From a checkpoint of a small mixture-of-experts model trained on Wikipedia: vocabulary 8192.
Below are experts of layer 5 (counted from 0) of a mixture-of-experts language model. Rows are named router (the router's row for the expert), gate (a neuron's input weights, with its number), up (a neuron's input weights, with its number), down (a neuron's output weights, with its number) and show model dimensions 0-255. Each number is 128 + 24 x the weight over its row's rms, rounded and kept within 0 to 255. Numbers have three digits each.
After each expert's rows: "gets" lists some tokens that make up at least twice as much of what it gets as of all text; "raises" lists some tokens whose logits its average output raises strongly, later layers aside. This comes from a sample of Wikipedia text that the model never trained on. Tokens count by the router's weight.

# expert 14
router:150118151105083093147121113108125143131103165152155154150118150105144149139142156142096131142132102118131120145138119151116135155155148123165115100152138129136128110113150148099103157095147109131135115116117095171167130093139103137097108155160157121091099116113148151104109115123104144136103105149135101127121199128122191105138098148145149194153164098146120113109163115101118106187152139103115149118137086107114155160122154137124135156143125156127121121108140137158132138140122149109119100136175109133195139107117115076121107123142123119125154095170157130151093110143113096112120151151144134105166104138146083109143121129088095113118150110103116115159112118113117101101187127117195118152086146115104067137154121138092163141097120108117123107108133118144123077129157076
gate0:119178175096147114146103145137088099137105117141138075129116187148118145126082155166139136130138112158086142173152140132136134149101148131129152079139154112067107122104136102109127107119173133115128114122110125110147153138092079142116140096133139135150086121112184123137206127125101090118135128146135128112161193132171124152156147120109130134149124134162146144112116075124135125145148130070120157154099087108082153111110142138116112096133111117159141122139166142134132167121082156127138132113133137140137116173112086122134141141166140090065111107169170130168133088146108135144115118118105149161112122135155124137115148113125125113114121117091121121145135147117123101111160067109137133130121135136103153147115122140114116162082097142125104128131144150150114141122113081
up0:162150203121167124136114129128113120103122152151131165138098117142146133122156114079101100129130086136110145146153088124132124107129144135137132116150142106080121125130127103141152125106149085111146129149143114115135170141122127092125153111133139151116106107121163085119161118114087111107116101118151120121149151191092113132131087174112133135118133117157113099145160105082118150159170102092103122127075115107117113156185131121120114085112119144115119122168100155112155174091149147191100127063116140103124133155154116106142153120194156145131140085114134100119103121130142092103122120095119170144081140129101135121132146134134106097164153128146156126103117117130135155160124138106124132143127140120197126151085150105140128141114102133125121124139162173137158179126112102
down0:129121143145158133124108145136111170131131106149106123131172137111119176111143099108131148159177171128082141064170115195129174136157121146123110116103135127127080135106109160087173162136110114100128103154158123122125118131112093135144125080141116137129083096108171151161150167148106115116144110132112133156103139130104114157164108137122109130170147095148142142135109114152119137173109146112090105151133124112122106127104135106129093115128149123156123106148146152164154128121109153150131129149080104122151105087145128133089195146134182136114127144141121140095124149133141146109115121138133109084109145145098113163060129100152085123107150111143123118131115086169109108110132158125135129131119128149103162139148144116088108128182089148118173143144124082134105157122097103
gets: ")", " (", "\"", "3", "4", "6"
raises: "ena", "ín", "as", "ade"

# expert 29
router:112169160070123119127109127103137143121091111151129133120085128106149129136140162136114122176140140113148122133178160137070133127142061106155101173145143134125109086083129156092132106063139131124130137132111134177119145152068110135107115193129122144097124134113156115122097104147098109097107160097116109154144134129104142097152104152172148137111151103136122119124115123103123123135154108126091151145123139091125143114137154140114143126115128117143154101136090146107107122164099141156138123151136142153091129123118113098124140126157114130139188123125114076127113139151155119114104114175159149127111107151067105111166143138118135108128118103120086110123137132126120139113104116091157133132100171130136130129162118168124149148088052073107097103112116157100134151161120096
gate1:129166109130139090141118151134136194163149117154159141121142164131162147160122188111148136144151108151153189157103129128159105150151097129124091110107128158133152090101117121160127136116152107134133079163132166122123157108086126141085109142132130100109125133147090143096132124160151129135050140179143141139155143180145168154123109115155087138126128159112114123135152119124152153139122118136132127143092114120106142140136153143101121113135103127134143152103140126123095145117106097154127075160121122119132114145162074118058148123117122092092163099153146163132143077166155140097181119159137131108139139155104159154119091099110119111117157109114119123173113179141121142106111084099136129143125148120116121104178139167110123124129132124117091131139140121115096104148127135
up1:151137136148140126110116154115121157175123121080136123116158164128109153150129150142132136098163141154139116139138154144119119110134105118163083079163115123115159115120121090098127107144128111112131099136130146117145139130096131132142117141099161133149178147114108139134079141156131147129095122118097085102115130142126174185119089143135121166132094143107132164150164110108120152141135111127114117139088143114103121144156118108119102118130179085131121086092132110135121158129131142119189107145132117099101134169164099116144162139079118102112100115147123159120159070128140097056170154159161090148096157138155156144123132109142156122112137086103109056190122161098147121101137125122119126143105156116145098144173120125090123139110128130151150166120127120125099138162103159
down1:144139135151130132130133085168114142137165135188123103125102150120072131136106135125151131135107116121101133135139177163151128133115134168150167135154161122131090129119149113112157152113142096121137130110102149145118158084129110144114108149137171075119100107147169149175095131142149088121118167103118141113138076111113083089129088124138134126126101097068126169101127110125130145122138141124144111140092177165110124152113103156127100151115143124150137134136106142138115129122122150164136116082113124163161136110144049092128146128132079167128122104133126125105096132182111127143102148093143127155086091130122102153160152124117122156126123119118172141150148119104178099139096138109101147156131180136126156110145125076141093117133128121159093109152097134135103124186135120
gets: " ", "-", "|", "\n", ":", "=="
raises: " ", " S", " to", "s", ":", " ("

# expert 42
router:139139146112157151163115121129152121126116162116143155137147108117102136135154162140108145145102110147112129194105080155119130126143137077131161118114115196143132107071165150104107124106129096155170148116063126135118116111078146121121124133074110091139147114052137154112083106133162091135135133123127145139116176107105137118138124140126115181130127141147111129148129087142156129122147120137146141131140094163086128170127149152168129165082118128129123094107138130122097131160140162124083133132105103136082188119117111125129132129101136117087159094147143087093093131154103149098131171151154147162151138152131113099117179140135128124150133080106144094142132115128122129089139082148178091111119112153113113121129128147112129139133124118089150142129142153125147128119138109
gate1:082141091178152166127089125108189132112112138130152140102146118128150150129163170150124098144120144170105081131101088143147155143087127113140144142133114120145185126135183126132118171119162073107129099145125174158137103159110150127087149128128086127126136072133102098078129087148109104108131121129160135144110099112134136135090097138125127163132165172112121149118119116146157144137124148141101148142139080135099130173158140134132100138102155121142122173138103125121127112146164154122136096118091124154103127089112130137126138121091146099120122067150128132115118118110138129104114097156143115109109141152137119140120145151151130097155118089128135092102129117163107129108101082155124124163084119106072115126128084134143155149102082102112153156095119157136117130101093105
up1:162148124184122134141140120122098127128130133151142157133119114172131101132118158148086125128161091140122091127143106159134134093135104116121114143098132154120159095108133139161131093159160151067116115157105141171133122112100141121132150134149181101105113124156117129103166087114075152140099121112091126133095103153062159123108140173108121124116148090127139093142167139133120200124131076147148119142159110133143134177120070118124156074139128119143143134117145145114107133133120122118106120087152093064137119102116110104097116163103169171148146090124139149122115119087117137108153143132143133135127129108119108148162143148120149166171147122138140172150138090125101142072130132107124179141098109115131147119105079113116112107127129134105112151124138176103139154140131122
down1:110117125136110155123110147158125114142186125126158146089128165117105140081125100150109130140130126160111122168154174175128064117112117125121128153130150095110061164120056080116070148111115137132141144080138149112127132151138107119150148129126106163132128086083103116156111097116140074115145101141139132187123193150165149111133105107113144133139134138150124127133145137098170154172117125132132115142147141141131155164155110134131128149108124121131160124085154135152120119130079152142140082115146107089142143135103079104154137124122119135126079125153092127143112128107135141164131109135113105140129115092179145129134119128134158158110169113117154119154142172133110140120126126121157121137101123129185126102141111157101129106119160112122121144118105136124087086082178125
gets: "0", "5", "3", "4", "1", "2"
raises: " ", "0", ".", ",", "-", " a"

# expert 25
router:118151172123124147163141082079075138123161162113123136155106125120156121136149120114129134151140098129089111156140118175120172144122143107158142141142177106159128120057110140127111124116139117120150149126096138134165146065095116112132149156116132105108123083108120151099141100119137173135118122143132126103113145123130117102165127169168118086187167132147098112124127088122154154144165110148127164122134101157138110116113124159127136159126145134167096139119162130128139155160112123137165161149115118154163137106127092105124132103137101146087141090162129158145143123133098114087136154130131157104109134152094124146097126113123092086092151127097121133136125148124164097062148128150164125150097130114148101178129129165110144133124116122121091111153122117140063100108182147
gate1:103174127133119137132152118158116139098184152126129163103130144124137126133130127126117151122079144085099127120115100136144172146142107134143144095161157143104121120066134107111130105145115121112113138155153104113107154132107157067116121104130133124133139096151158153088122116140095089094118141138113131145140106102097071137101131113096098068143143085149114147119098108114126137127174154157145183130147133132119147129082153111143124135155096126153125165084092106128161132093154117125132160135114086124150059097115127114106100118101135114121139121123111105123145131127133110109113134130221118121133120124081117098104172117126126108139123101113134127113132135143108136095162146107137129077080122154169121097110169119105135139137155111128158142103063085143140113151150152
up1:146117111196136155163164104099124142151175132126120150125127126113140124155113123087149171079085130126121160086116106164148121117116122142109157095154155140090110126114119126129140142135111176102084120153161136138108140176162150105141134093152113123122090076122126112124127148102140096106103106124127142090094108104141101131133100135131141077145115136170122117089115112066146124122179174163160152105111115114097140152141136103126139133166120145155167139116119120133128149152124143136120130112124108119130131097142133083143109094117137121161121103139064104143142133127115139120132146150186103121106097105139149132169116114110105102127140123116148152117067153097148145107102159078161151107108107108119129160112087142067093144130142126147088130117102134092101157116143160
down1:116123124154077129108096065111148115108128101154163119150128112132150149128164140136131119121156094132145126145120085144097132128150129131141113132097105085148134119162092153093161146116130146125120114124127108114202105104134116181161149123143175103119097189163150150147105162127106120113127131132134185112130159117177117137119151175117119162112164180123115136109108153184111139152083138087148096098076142133123140160116111121146091113114135121125145130113170132125106143144113110125105100118084074111159134141132163159124125134133132143127140123102128146167132119162156134116126134106088174124101163163144143095120118123140132166152132158127139120177125108126150109146096122128146135161113163163166106127161149106160137158138100118073114134159131120140103154140143086
gets: "9", "1", "8", "2", "0", "7"
raises: "6", "0", "5", "2", "7", "4"

# expert 37
router:142143157112161102137096102077136133140111148121133162125082096129155134166112145147097109149158121113121081125136126158118124136191086129158100168180171130161153115097137150102132118097116119146124124150092143140119158130104083154090123164133083111144125131132130150107092110133141127126097154098119128115101106165133136124165092150170122108115141122133134120135130108119132099157177101111128131132132098125127159122161152176104177114103110136117140113120109114136115108140137181136134116166147116140078137162125139132122112155129103126141159092177139115152084124117120144149131105174154129157105127128102144095134104122091109088121137086092091066123145142100160135131107087121167110144072135115128154145160094163121155161101087121132111116113136178152098135138123139
gate1:146153132150134115128135102109122139089110146162156137161088134191134097120130107090132142157113141102152122100150096190143150119174111140095142128115139076138166108123127156124117130141125111127095124089159139147112149114116109113158161129134074149090144125106145114151091126129111119147165147127115144115101085133116165157103191146133134157116121132161125191139094093170153121147138114137066152127141120113096076091138157141089166132116089143133132115113164132179147103101107097159143163104133156071135137120125110167144133148120116130124120125145076151098134082151108149125172114139118126164159130163115111092103136157109125117117179119115110108138105154124125127123107118137139165110116113101122142138155131097155159131073135150098113131137115127108111124164124136
up1:119137157111103156141094188132078104178176114125131099121165116107094138093130146122093138135134104082094100135119131104101203130100126097134153142131124127122102144146112125149105108107152117138113142185147128132094113154179138156171081098129128132133161138108125144074110132092112139097091121105114155110173138090118123142115125147100103139148112134132149126132144165130118144144134109114150094134125181148124087177142146127114136146153161152124167076118093120101135136164124130133115123134180056163149108130156134139107158134099118144143162110100136142128149106106128078097110162106096132107129122129151125130146139112145112143147113153125110166165124176133130130150113147127086127149145182126123093141142114141118114135114140166125133122130146122147186141109123167
down1:149135158096123135123096134099125149138131167118111083092184128146122103183160120105146127158127098130115115120136139084113147133132161150185141097163112144134097161131171180172154132091167139120123124111131096148129172173152167128140108127113122093147103096122085119114123096112105147163162143135154139126143163090129164159122102137123124120102132091097147153103128104102090139108105153142127123116136140111129155085131121121132164126096115111100112119123126096156116164135162126082100114106132128099147154115093143123164128146091132149118169157107164176159128146131089160086106181112140177118128114141100104125105136091140122116133106122129111127159147137106082115137111129159161139117127140145130121171106141136097125115080167123153090139091096097111150099135132120
gets: ".", "-", "|", " |", "==", ":"
raises: " In", " The", " ", " As", " A", " He"

# expert 46
router:134115156107128079117106098126127109132094138164139154167131121147126154167163106135090136140082116119092083170147134177138124152134149122147094121169133101172130131125153124126127124137198118126132059111123114142137118146129131118101149165123104148168159132138145132105107084116093144125109129164127118152127141108121144149132112151139136115159154122155106134112103080153136114171133142093135162117131115149136154160108170143142133150098101161100106101077128109140106131134106164130119108084191072148128089124102122110094117134125142132132174132144126155128099103161129091087106112118152101126143113141126065106130139147170098107137120103137152113124119102130130123088170149113173091151138110147099111134169138152123135110153128099128124131146140170118101087147161081
gate1:110097154133104119133083134147126110135106138136093151128140119100137136145123097113126124150127107096122144121163101115145165164164173142151185126146106124098140148111149084108167113156107088159138085126108111129131132150133144153095111157116111132168146112132117179122094139142116087115117161156092098122096056135108181107154097143132112117146141137127118165099112131116121114099150122118134141132117116164112129170125121171153133162146103135124123093169168151168128099129129193139124114108130112113102098135148124083107134114112125139103184103127090128140102139117093161112133118144122173171179087104166134127120113127117118128115152126105119116118114102095096154116164175123165134146137092120073141111180174158121151146131139126109164117147144105142143121146137091
up1:103089150078114143118146112128127143155156159173088132117157141102160134115128111137128115152176129081143141132120120128155116147180166106146169166144093146088116108121155095122174137145134093157141064116132121117136158125100138136105110151097074137147138148132158161150124109161144089123127161149131098140103095148110173132156092140098138126155148116128108132129151124124122085110136146125126128100138107133115081173137118148106123124117126152105105116121145135168111103109120155159142100097145138116097111099141159050109093097113122099115133115117117111134086120120108175138148141146124179174165098095118120134106092139117143142122156111111128116101117109115109125140168158105156112186114110164096136087141152120120139155109164114132165132144125133142116134183147088
down1:115083142174126106148134139143168157117126148153140149143148102155122099158126108128135127108095153118112161104112130101135141114116140177185154143125098077156114168162107125194132125078152127127135102126203113140111130150105161075156162184118133116118119166170143114153095165144138158146140124144131068119115151095136139119133140136112100148131109135106143135146134111114146138138075146172143106123118128125161103143148105118136142142107105149116127201179126126125140143179113114113117144117139163127086096104098134127115129139134120160115089136104135165087138141139084104125119118092099117126097135125093141100140121129145125082124140162151124163140123119161157105168148175136138118119161144146170140157144155121171145105149141106116121089118126130137141135115151096
gets: "\n", "==", " ==", ".\"", "\".", ")."
raises: "\n", "-", "===", "The", "In", "|"

# expert 32
router:148129146135076106138119112108133109136105145131141156139132139100146153146142138170090093141072127133113105134125143148164140157147141117164162121144137134138130117095191146103095142124168120150126131108104138194161144053164111148099120149132131104130108120097140154129062127131103159143112112159143148148121207133086160127150114139137144130139114112132118088119094111122121103194151140103145152109136091127118162155121150141140145142143111139130130123113124143148132135127108135113117064138140114153143122093109118086119130121125125118106167114151148123106139098118136109120152135152131136142144112138147099100131143132078142109110122110107098106181125130115124099110155107141194101140104185140106087143167123126111136150110118121121111123046140129130075091148140096
gate1:073163117184192121171114170103125128140133124147174130135101121140137108170132144170122149137126132114102096145130105144109142106109157156160113119142179114170157150131126137071093112117131110123124104093115099107165106131093116149135136125116148159121141071127147144167128157125131156144112144142154097102156099129126153100110188126111080151138097115188099158120122119076127157103170160124086136139083132101117136112135113121166133135113143133168121118130114126139143138149113133151109121121151117083122139131091099152142126137175152090125169133154104131107129133124106114113132134146144121138131109144131119132109169129122073134100124084124096121108157111097121105126148093142147142111128139125101120109125111115058149129136091135100100081162159089118109135121181131
up1:146148121146173134143148110132141085121117117115147179139086124105114111133121105127119146105114120120116113143148097100143121174115157136145099132166166133132181141125120126102087139132176119145103149142120103124089117137098139136149147148091142099140112123169106146116157136107101101123114161136133158079144085114115148095117125137126076135170141125140101139137082171094141131117140136108084182128127116105117119134108137118129166132115112110139126142164120138140138144152125149152140129125146146144113109098164095172112134164127152113152112117122133131169137130139125177157087097115089124116066134124158156147119108108132132129110121111151129131157108072091179169130121104120158112107056105110102131130126110114178129133125142109172115096109145073161081135107175189
down1:111107152103120153119130100111125091111073092125095126094118089124156145056122140117134126124130117145131106139092123097149112156099116122102135106098117115105099093106109157130136128139104143115138121142116111156126088141105072142070132123104150146161148135081147155130099117093120100133103144145100116127174126103128106126146114102132113114136139125108055120133092139155111151130162150111155158107097158108122141127083106098129118121112126150164124139154111095128091186161157104107129100119144162166095083092061138124114156109170148138132107125156121106131162132140124140114133121132124135184098128095121109146133143148101141110130120121125141107084103115140151125119101123081132111129099167124132155123097106127120148141102133114130109132105153136216146150097176102
gets: " was", " is", " and", " as", " are", " were"
raises: " ", "r", "s"

# expert 31
router:140122143130103096137114106105116139120110161165162159147126140112154144142145147194093136138125127149131103134124116147123136137139131112162116120142146147150142091119193137103124138117158115129134105120109113159141139103162118138119119138146159132103108121111146157114093117104090177135113131138139106176097180121139169101135105149151138183156135073143128109154138105117094094161146164108139150110151092096109133162132146142151143140138112146126120113112146151158107145129124141109122054160110102149133118118122128102114095112114110108124167119152144121152103104127124129102117179199141146154115126141105086106109140116145069109109115113115106117174122105122118101108151105091181087151086163105111096136188110126112145140107097127106127092163133131133116080138152070
gate1:147094150131106128121126124113109150183098177201134176148140114143138152161098121112107108115116138138139093140134137106110161148097124153143145140129143139130116147125150138145146092127103114119175107135156112124152087114159125125105153124118115156145103102120123161101110144151125148160147170139140092122112111181107153107134086130113128151133111147140132124152160158105130127145167087110124127125155065124072151108135109156113136129168119161116118129087112146157144123119129161110095111126134117150116117155140099123178135127143102087116150103153151118061083098090128122081122135162135172145179153149136134154158123110120083107100156150121089121138181150135155097144134087109109146145136160132096138138125109092103132153100083174166113129104130119124153125159102147
up1:141146167111113138137147128105158127118060138122137148129122133139103103136097112147130115122103128135138090137111120074117151134098109095107132184143149121141143130145140157128155165115105126121107113137140106099098164158147150132113103120136096093095104142146132118096115140081159149149130095118122127109145088107113132095139112154129115170124093135126160074122123169106131140128135152138135098137166142148117090147149144116082113145129131123111102158129096154152121131115130129135098155102121100151134138141082117116153179120134144109125123123112115164141144081125149131123124142149184117111165118134173094077165102104160151119119158136111129154136173134144159112163130087197124137143144149109135107173114070088133142176061097182152145161103086128135158115106122120
down1:173123098175145105091079098139116139127125120179119075131143145152123127167135154111127101125134159141121107121185161135149156120091160131108125089133114125162122106151091091117156161134093136100161109148140087158127137110152119146154099124111134100128138123169126083117139131102108171156096163154128114122118163161108148113100139139114125125115120110133125112113120135107116114151146130134140170145139107118112125171158129114112113100139134120088089114099120117105103129116135134135188161090088091148124139136068141176142125100121111140182154135161154107151139106122150127150126144134117107120133067092120089134116138119128119157110169150157133146133096145160083129119089186141112098117128164144118138149113091154167145156136089125161132160161134125130146071146107113
gets: "1", "2", ")", " film", "ist", "ing"
raises: "ties", ",", "m"

# expert 7
router:153140146111119110153112132120150152165120139147116151125130134160108098138111129134112137171096119147097096156105149151136105165190134116149112143116124132147115117101138165103148171073126096148115145144091145138144133084088091160144123098124154129151116135138107152103146109097128112142152136118193121152126165117182142135120145168144153109141117133174106070104144101122120119171127118116142161112137099145118124159106118108137160151161110168144138105105127112167121141164063127132114114137125098142101103128107129089104104119174158108121146089121095105163131148135107123117112123107094144072086122141129110110111109153143141101142126105094112084134126099118137127107147101131161134130132151144084083165112114110134167147087123141059117131109147162154148112172157101
gate1:179153106136155131154116163140131145126164124145159156105096124141155135142152158156082160150067149158114117141132091155112134087107134119134126120156159109146142147126115161141170131133117118148134151106108162139139152100122161116088152131142140164141112140142123114118136157115116145083117133093173133124123121145120133093107145128181123121132098107154155090111159126153114103143136078141120108153145162148173132100144138135125134147132123144114113108144127150182133133142088122111098132141116080118123070141081174157133127129138111110142150139145134089113151186144103100139096086124100212114107109163150148090115126144155113140145150135103106089154100082100143130166126076164132119164120117144123121131137119131119125096093191128115122120139168159132132123145156101
up1:118119128118125153148157126167119119144139151086123106137138140145124147100096152130136147105170139134135127136108129146147109130075123150152115097084101208120120137158114075081136125129095146152139116127138107118083107151140155150088137127127159162138148137153202125172123120123117153116081142152124136141123137157123130136163180126092100125112121115115143155174103146112129152111138183103108127119136113100095144148142144153135117119092133099115098125142143100078173082072154164124147113151091164147117111142126118122155167103130114151117152110129108109090122080145105131178132126138164114147147148100126104109135139111096109161101119090172108144149152097151128134075134149148107136178159125160160114110112126104175135134142117156143141141139126095126114110120092143
down1:147157142143145131130110132152112082139127134123141112124165165133139155143133112139160112166105123125126107117154136117126172133099122082151146106181116089162151127067108111121154142111145119092134127123152147089118119115141148170129145131144125133116141169107135177097107128163107143105162151126160090087134126133092124145118151161183115110132147140115154090157148129143177088100150118118145160147144144154100099106144115187131085118104068068123101127130142104088100134129126148129108108132121138156131088074146072112153087159090131163118127148112147105132114154111139129111118130139130159167108095105157087152132109089127154154130157146152120120143124167125157115145086132139079175153175134117122123138133118151120120107141108139092138078123141105104129142111138129
gets: " and", " he", " that", " which", " He", " it"
raises: " ", " was", " in", " re", ",", " is"

# expert 6
router:137090140150092127153124120116123152153126108167141138147121138094164115137147149097102072130139111134148105126125108175137180130121140129132100139096135140126106125112185137098111200089161144162152093099126148114134142110116132161124126180163156135097083102125192129103066140157110160140076134164135142087094125122093141151141145128132137169155156132139122078112154082127112130174136143117093150123137071139120133118104138161152134158128122124136079129115139142160111143124109146131149129135132138158077184119112106068116111134100105114109133138166141152105140103153141138111123124156127131132088147128128098134142168126099128110102118117114095106164135128128121089099163102118127104136114127132115100137185090165132119124087121134125128128092126142150148124147152111
gate1:158138153121127094136069119088152118120086136148128168142131109132168130120070116108081103146169102140107110162140092175108124131101144124110116122111162188128138117074140178084125114147089131110142136151113109142130145138188163170143117103117150119130124119105121131131084145128101134140091181127095132106084165121096170121067118123097122106099114089183126108087135122118138115125130130123128171135139111136083130112128115093129116111134137121127149123110137140118119139122127156131140128152149171198092135136113121106121107165119137130107085100167159098093141111129149114148136146126146147127145139142164132147138144080105105105155109115132147110122152169116108139096122117141151123113096125144152136160137097152118143107116170095109124114171140104127153077125162111
up1:126134162124128102146127135120121160098138140100144136132075121125134120158140135142132107108153153148140151099092141102161122190122061129087080112101136165096144112126125135138144120130155104141093101134130104111120129107130114134123198099143170091165154152130111086156104171137120147114110096128146140126080115125140155138107104104145129189156125135111187159135114125105108117130137123115085165141166124160128157120132112125172149195159097144151128138124114137117109130129133119158147145124147111131126140150136111153168140132148100129123166171118139096103097154167116115120115158135114135140112070206109140138101174129102128088158089142139106134111142129092119081147104100157161128155107099124110139113165174107135130120136082117134108126135122110114104103117147134
down1:117108140097076094086146143127105106084098093141068102147088135170145142103088164117146140090107108122111148144169132089125111118161128124150125098115130127149129111126136119120136103136122102143111144085147150128102153141133120147142145140172132115104149129149146171115108079113152126134162181131120145117124123122121094126127107095146163094105175127145119092108124135129138151133152146093127119098126101120178104141110089152160115130119097081092141124101148146096150127103137123106136137116087158114135100132123144123152136104085054107102087125113178149139113140150138133068132103167156108131125138142133091102101128138131112152118162152135122122145124118127152097114130153166088118103098162141137092151146158126125067152136137059098150137122122101146159143137147099
gets: ":", "°", " |", ")", ";", "′"
raises: " ", " the", " E", " S", " to", "E"

# expert 28
router:150094136132101104151128118101107135150102131143151147131105129122100137147154150142103160150145045123113108144135114132160166137134109105139054168175131141131140138106165133107147174136152137132121127104112095149132136097105129150117107122095127103092161124104139110102111122075136122117108110132143123111106142111094139107122138150132140136149177087138116142107127108126119088185136145122148135123121058111115169164119148131115143143167121151152098109113082111167125148129116152106110080191137114136130113110118110055113079126146092134109158108145140126159154112147109153102126154192154141133152114134109109098137139131144130105102156114114114107129116134109119091105164108131157064141109111148098109144166124160112137132107151138087112082137148157131138115117163124
gate1:123100121156140109123122127112133107161091144146117147124167120152131167156128160131175133114126126113111111123159149139118119090125102115123128113149135116116175127143133168115138116105131146114115128112132064134145137080141166103114186140090118122118114134115161143105150120131111121125109164134156102122106082081078093103114121174130169140094158123122122135175188126100166094130139158151129151101140128120112147132131105129125138122188153109157072125093111148125132129111154167112118117153104139128119097124125095103090135136099110119089149111104104098158156086157165128100152128150183144150110129100152089113133134137169194086102111088102115116103126088124099134091074128125099138169112098161134140145145132142119134136127148163128133093125147094098152157116127124
up1:154174173124143075141133118121131095104149134109150134074127148120102118134138136151122141157072110162112127123127084155118133132124107135180145132129121106178092117130106168140119122129124085101127102113105143086162132129081096157092143095116134164087136127121111144095114118123180130087132109132143097141123140103116090140128133125172127113120134115123144113136133186140119109106086108151159163190139145128132120138094103103157098115122140161173133155137166154116099164111161142141088106092148116110164146129123122168116105155124113070144145124101143085104109098112088127140122125166162115139083151114130174106102127121157099157120145087107101126146104122149127092155127147142139123149133138127139107133154151092163127119115120177114071147163150110111143132131144102
down1:112138167160118102095154109165141094110105113103075134129135136088137099098112105159095134156122111123143121122124116140137146107100119141128149150149114083177153164153107126144122126122077141102143092131128122184099120150114120117153136125155152130148146090139134147095168127087147099128145142095141139103125162096156106114090100166157112131137112126119135125151078088114133121131131086127091138153157155163104100142080150110135126126121151151165110153145107120128131129127081114092100135134165118129134101138097121122132142113113094180134114158097175142188146126136160092187134146141140153126126101159087127119142087134106123119144119137127150157091163118112128110118133083103182177056110126109136079132134148134145130162116145078115115111137140125153132158147121139
gets: ".", "\n", " =", "7", ").", "6"
raises: "to", "do", "pol"

# expert 24
router:134175120108118095147100112106097157108128100167117109100098171104163138124184150133124127132117129099117106165144123086131152172155122093134082119115123094140152095112115146108161185129146113169140094117089148131136121118078154155141110123162137119137155103139154150095125112115147103117124103135125127114143166181136131109160128106117174100124149106108101158142170131141082107147120142124156143135154073138084125121097140146096160120156124129162117096102149112127125160171122146100131091119126101151087137142128124143088122140115121103116115127147202125141108157124099118087117122158086158146140108136111072122147129164118094122107133132100070088137118087094135093132149138160140157144137102140095127128125074155116130153136133123099124136127125108125102125106165116
gate1:145160157131141155130117139110089169136160150096156116132101138099137103130119186129126117111105086140173111143182156146091169133141112121150113118175120080130138077098113159117086129129155099111105107176140110100128156119142131127105113099161104118116150115095126114137132149089152141129126166081094154124095165149170105098146146141115151125143141110117120120124120134124131123153122184152105155137103139122158129090133159172121133110131097121134083173166129113141143159166139115143164144114156121138102148120103120169140120112095071141097141134114138106076143139176133102145122145126091141178130100180124106142156132149117135133160123106134113124148141104145169154109106144142108115129122116095138147118138137163107100124139116102136149112153175106138100107084184092
up1:121096134117140160108098126101094110085164144146137139127130157109122173108127156100139111109111145123164114180154127135118144116135125057126096142114136100105095114139129139122096173148125059074182123170147110136144099131160109105144132139137095150120143113130119136163122119120127131138130121119094116106081132126149126072151162129099144143169129122089097094149125148110144114158121149127126140142085101143149097155147139111092120166108127150117113125143061138167137109093130121139112091095119132149115132115130125159134122099118079143101098104137179135129137103117125086155153111098111132145174122138150144145129148112118133139150102099130103128180174119195145133091133124148094085125153077087153155140128143134114115140177115108131145106125148114116137124103125078
down1:104085106134167121105109126149105111146126103153132097123112143136106145125149160119156105118117113153118127168138095134083146168089107171124129165127117106088160141139108147142172087118136163143134133113106131098160131089113148122105111092136110139098125093102126114110106113146073145167120112123130112124130112122129093156109126136104103164185083152079125139137138120143116138127109113116105130147165178160156097098135107155153120114129132116139126167118122117118110084147113097152179128143126107138121166121084123168107142124182153154156120130158129112108106112158110107107109115160090096164088152143108173167129135154178140155141180113149127125105124100121108146123158114094162131121114119088150115108120085097135152163127152104109165092131123145109175134078131093
gets: " S", " D", " W", " F", " A", " B"
raises: " ", ".", "or", "il", "al", "-"